config.toml
n_experts = 80
d_expert = 64
balance_loss = 0.00421
balance_bias = false
vocab_size = 32768
beta1 = 0.95
beta2 = 0.99
Below are experts of layer 4 (counted from 0) of a mixture-of-experts language model. Rows are named router (the router's row for the expert) and show model dimensions 0-191. Each number is 500 + 25 x the weight over its row's rms, rounded and kept within 0 to 999. Numbers have three digits each.
After each expert's rows: "comes after" lists some tokens at least twice as common just before its tokens as in all text. This comes from a sample of Wikipedia text that the model never trained on. Tokens count by the router's weight.

# expert 44
router:482521545499488526474509514473498506481459534518445520483480500480499478473529536497549512521516513535511464520444528490517527508479502522516496495507523468516541522501517490495491490542499488501525512528495558521510521495520532519510451508482478496527527545499485485497487489528486481478506497480515498504449469537510477522539511490459495517551488489503541524478479528504502525472519466525503495473523551517530459470474561470537466532483485504549482488460516539431519513473515500529477543501508494478503522533452488493510493472483490480517460515474499534503510473498471518466
comes after: " | ", "–", "-", "; ", ":", " | +"

# expert 58
router:542489501572464521502481486491521489468505498492522564494544490456531491515501489490491493496523559468530510444483460496491493518499498472517502486490504475519508471501468507490492519494497467501515508492513510496497511483532467486463497533509496501511549477479457500526500541500476490496472470469494528514492502530465504550496526472454530504485517493502505485497472471446491481474530486488485533532516515481526502491539474507544487556495497476527472467449507447518508482506498503483477506484510446485469459534493465524486491549534502466483528527524457540545470512507466485498
comes after: "\n\n", " was", " It was", " is", " designated", ", it was"

# expert 69
router:489496501503540527465544541507457542476456507484481490505494519482484460484543534451497488502470455507467484455463503520485495491517518546509497465503532493470457486483541508524465493521484468516543463533470537490518479527464556529475475523530488554473491470511491475516503470451523497471510512505503505484485528532512529494486468546471518464533490492531494513475536544508544468520537496476486474495506531490517504483511525526539465498520491503516524529464544517495485479450501467506457469503501484489529526508490510485521480482495504515484474493478509483471516501485498473505
comes after: " ", " | ", ", ", " (", "-", "_{"

# expert 47
router:512500474522470520523460480502476519535481505515527504463495511503497555480497544497495490467492520512566493474513492522465502510484453497478444519504476527506503532488519472492494531496501494510477476515487488478456504466494474528459497487492491520475505444534489506521524480498491514477502458453493480473475467485461527512490502518530520546477547504489490526532475493452455472477524490492535522503474505481487540507447494521529553508489487506524461500504499472540506482500487515470461475513550470491466483532516478542499490489456503493486506505508491498549436495563519501480
comes after: ".", "\n\n", " =", " |", "==", "==="

# expert 71
router:523527496562474496460483467533470467507469457476485541523495464506532475494545495520497481450535518496472441519520504508504528523496513448511480493464524469485506461467556523472492467479513466487500482509503546550532534491507487502474502490502489503503527485470481518501493508533490515477511506497478518527475482501483533498479495516497464499480499465506509519502501556530497508472528530504502507517459484517539524546501529518486514456508497509492456503456485493545517497477451488496509515504490482490497509514440490510512521458558491535512444459517511506485524509486519478455
comes after: " |", ")", "\n", " |  |", " |  |  |", ") |"

# expert 45
router:539503518578498485479521532511502516483511512534475509505498518513495473494529488501449446449497444482467498480475483457493510484501509460502492465423501475514495458507518493498527492462443465509544508501461469489484512519511500482491525503526431483498474472504517505490473502511528522476484524462500492552488543483512520527505494526488535519494467480507525486502520518502511525489520518521541483503491517473535450493542488504478526493525509509472527509487477505502491539474507505507485515442459509477500509501464521483512491448520469534506448506489476481532535513496526507521
comes after: "\n", "| ", "a (", " | \"", " Order", ": \""

# expert 25
router:474460491497528525464477478473516497490549517478517462459482533494473506530506445498491454488507534489541492510500497450506475524544530532489509495504482559525480477505492487492489502522515482434502506484512464507481524513521505535514531469530525510495491464492514503466488530524501535481532530508509513491515509511514537512533498518538510519467479536490483498533497456469471498465480515540506490457528494496546508498487483490519484532448489481474538442531500488526511509485576463511541499497503518476469471533529516489525471509472520507489507505467547473463503488500522504532
comes after: "\n\n", "\n", "===", "==", "|", "."

# expert 8
router:471484506515477495494470481486505502510540518527513543470504494511540485457484473544515506493538496467517559467486486478503480475486508478456500490483461506495492484540528521472498534506540524485525550468506483447499492508507518487481509498479525451466503497454490498503515415498466477446482495505476472524479518504479532520491527494471485474504489522489510483536492543475487510499492540533533512532518478511528518463482508538516510477449455477520543459497504492458494480500533494530449519497519493504474470521505493480498549518515507483538481480519499505500507473520557532475
comes after: "\n", "\n\n", "°", "′", "-", "″N "

# expert 14
router:455478520499500522496455465495514549506489487519496497450497484506534471523489477537532495496510519536519561476480521524542444506465478498467487506549497520475526465507502507459508495541491568506514505480507524481454512514530516476482544475496539499444494475490514513477515466526465493462512494491472501467498495489495510505489531501520457505492540482505496525493470519526492506491500525497471537501509478513482527464497493542503477498448468506532515431484537507498493485571525488515476486504501486526470470537523512516486545476505484496490465537480512518460502520521516491477
comes after: "\n", "°", "\n\n", ": ", "2", "°N "

# expert 70
router:504533540530475513500503467524478526501521472466514512486493507487513501513513490522457503491545520512511528517479493465507510487467488493501481483455457455474549472524503551484519553476503529554495545519538459488456514440489501472519454527521510493507488494462448535466504522467473520497469499482454472530509522478500526479509543490531474521498489512522464509509520527477497484513524511517498509500486498499501528554490510526540517483517448518481520501545460486496473492516527512536520523539518476490487501530497494510524502502524472484537469522494519534507502498561547527501
comes after: "\n", "\n\n", " (born ", " =", ")", " politician"

# expert 74
router:468517518460476485522543483493480536478464490499521522532499471488473562492498486509511477513517469508478460511530469504513518532493499502515461529497501518520534492508481494503447491437511480531505512465500502493526498518511501499503469487492526530461494531527480527510519515472528520475488517495511500474564537520524503488532486460495520507506515522465509477554521508442537540532463507505499545496520471524502510492541494451536528486510522543519501514509496474513535466484511510489499469547495533491530513463502474489514425478504466493554482529504531471499514518499491549526
comes after: "2", ".", "1", "\n\n", "On ", " On "

# expert 73
router:480521529535457507509494507475504495499515477505497458476448499491462467489515521494472458503504500485466467495466523468463569531500489513515491459462517512515508441473515494499479463474463487497504475549500520492514540527528478527433480510473482491548478521489509497509516485497493513455554489490514499516444468506502478498500440537460536509526522472503533489489452510483534526489465502509547498478536507511520481508529551486490511498542520500455475486451472492488502507456485517513481498487470490473496508508491522486518493478493538490483515489504500471504465494469479529473
comes after: "0", "1", "3", "4", "2", "5"

# expert 19
router:509492524484494491502526474522495486491485477481489514482495477486476497501546543493457493474508555503487466501467495494461573518504475522511480463506531534478510510471524507485541461506500486453496448505465527522509464527481529508484506485482437473560477480476460498492520506499557516497535524471533469506447467478499526493486447520441491512518533491516536541473499491489505494492520479501513468512514509522526453511478554483522505501527525497473509516489513489493512498456510516522499473468481505461498509516491484487478475455478529459500495483464514502498515522508483514437
comes after: " | ", ",", ":", "1", "2", " |"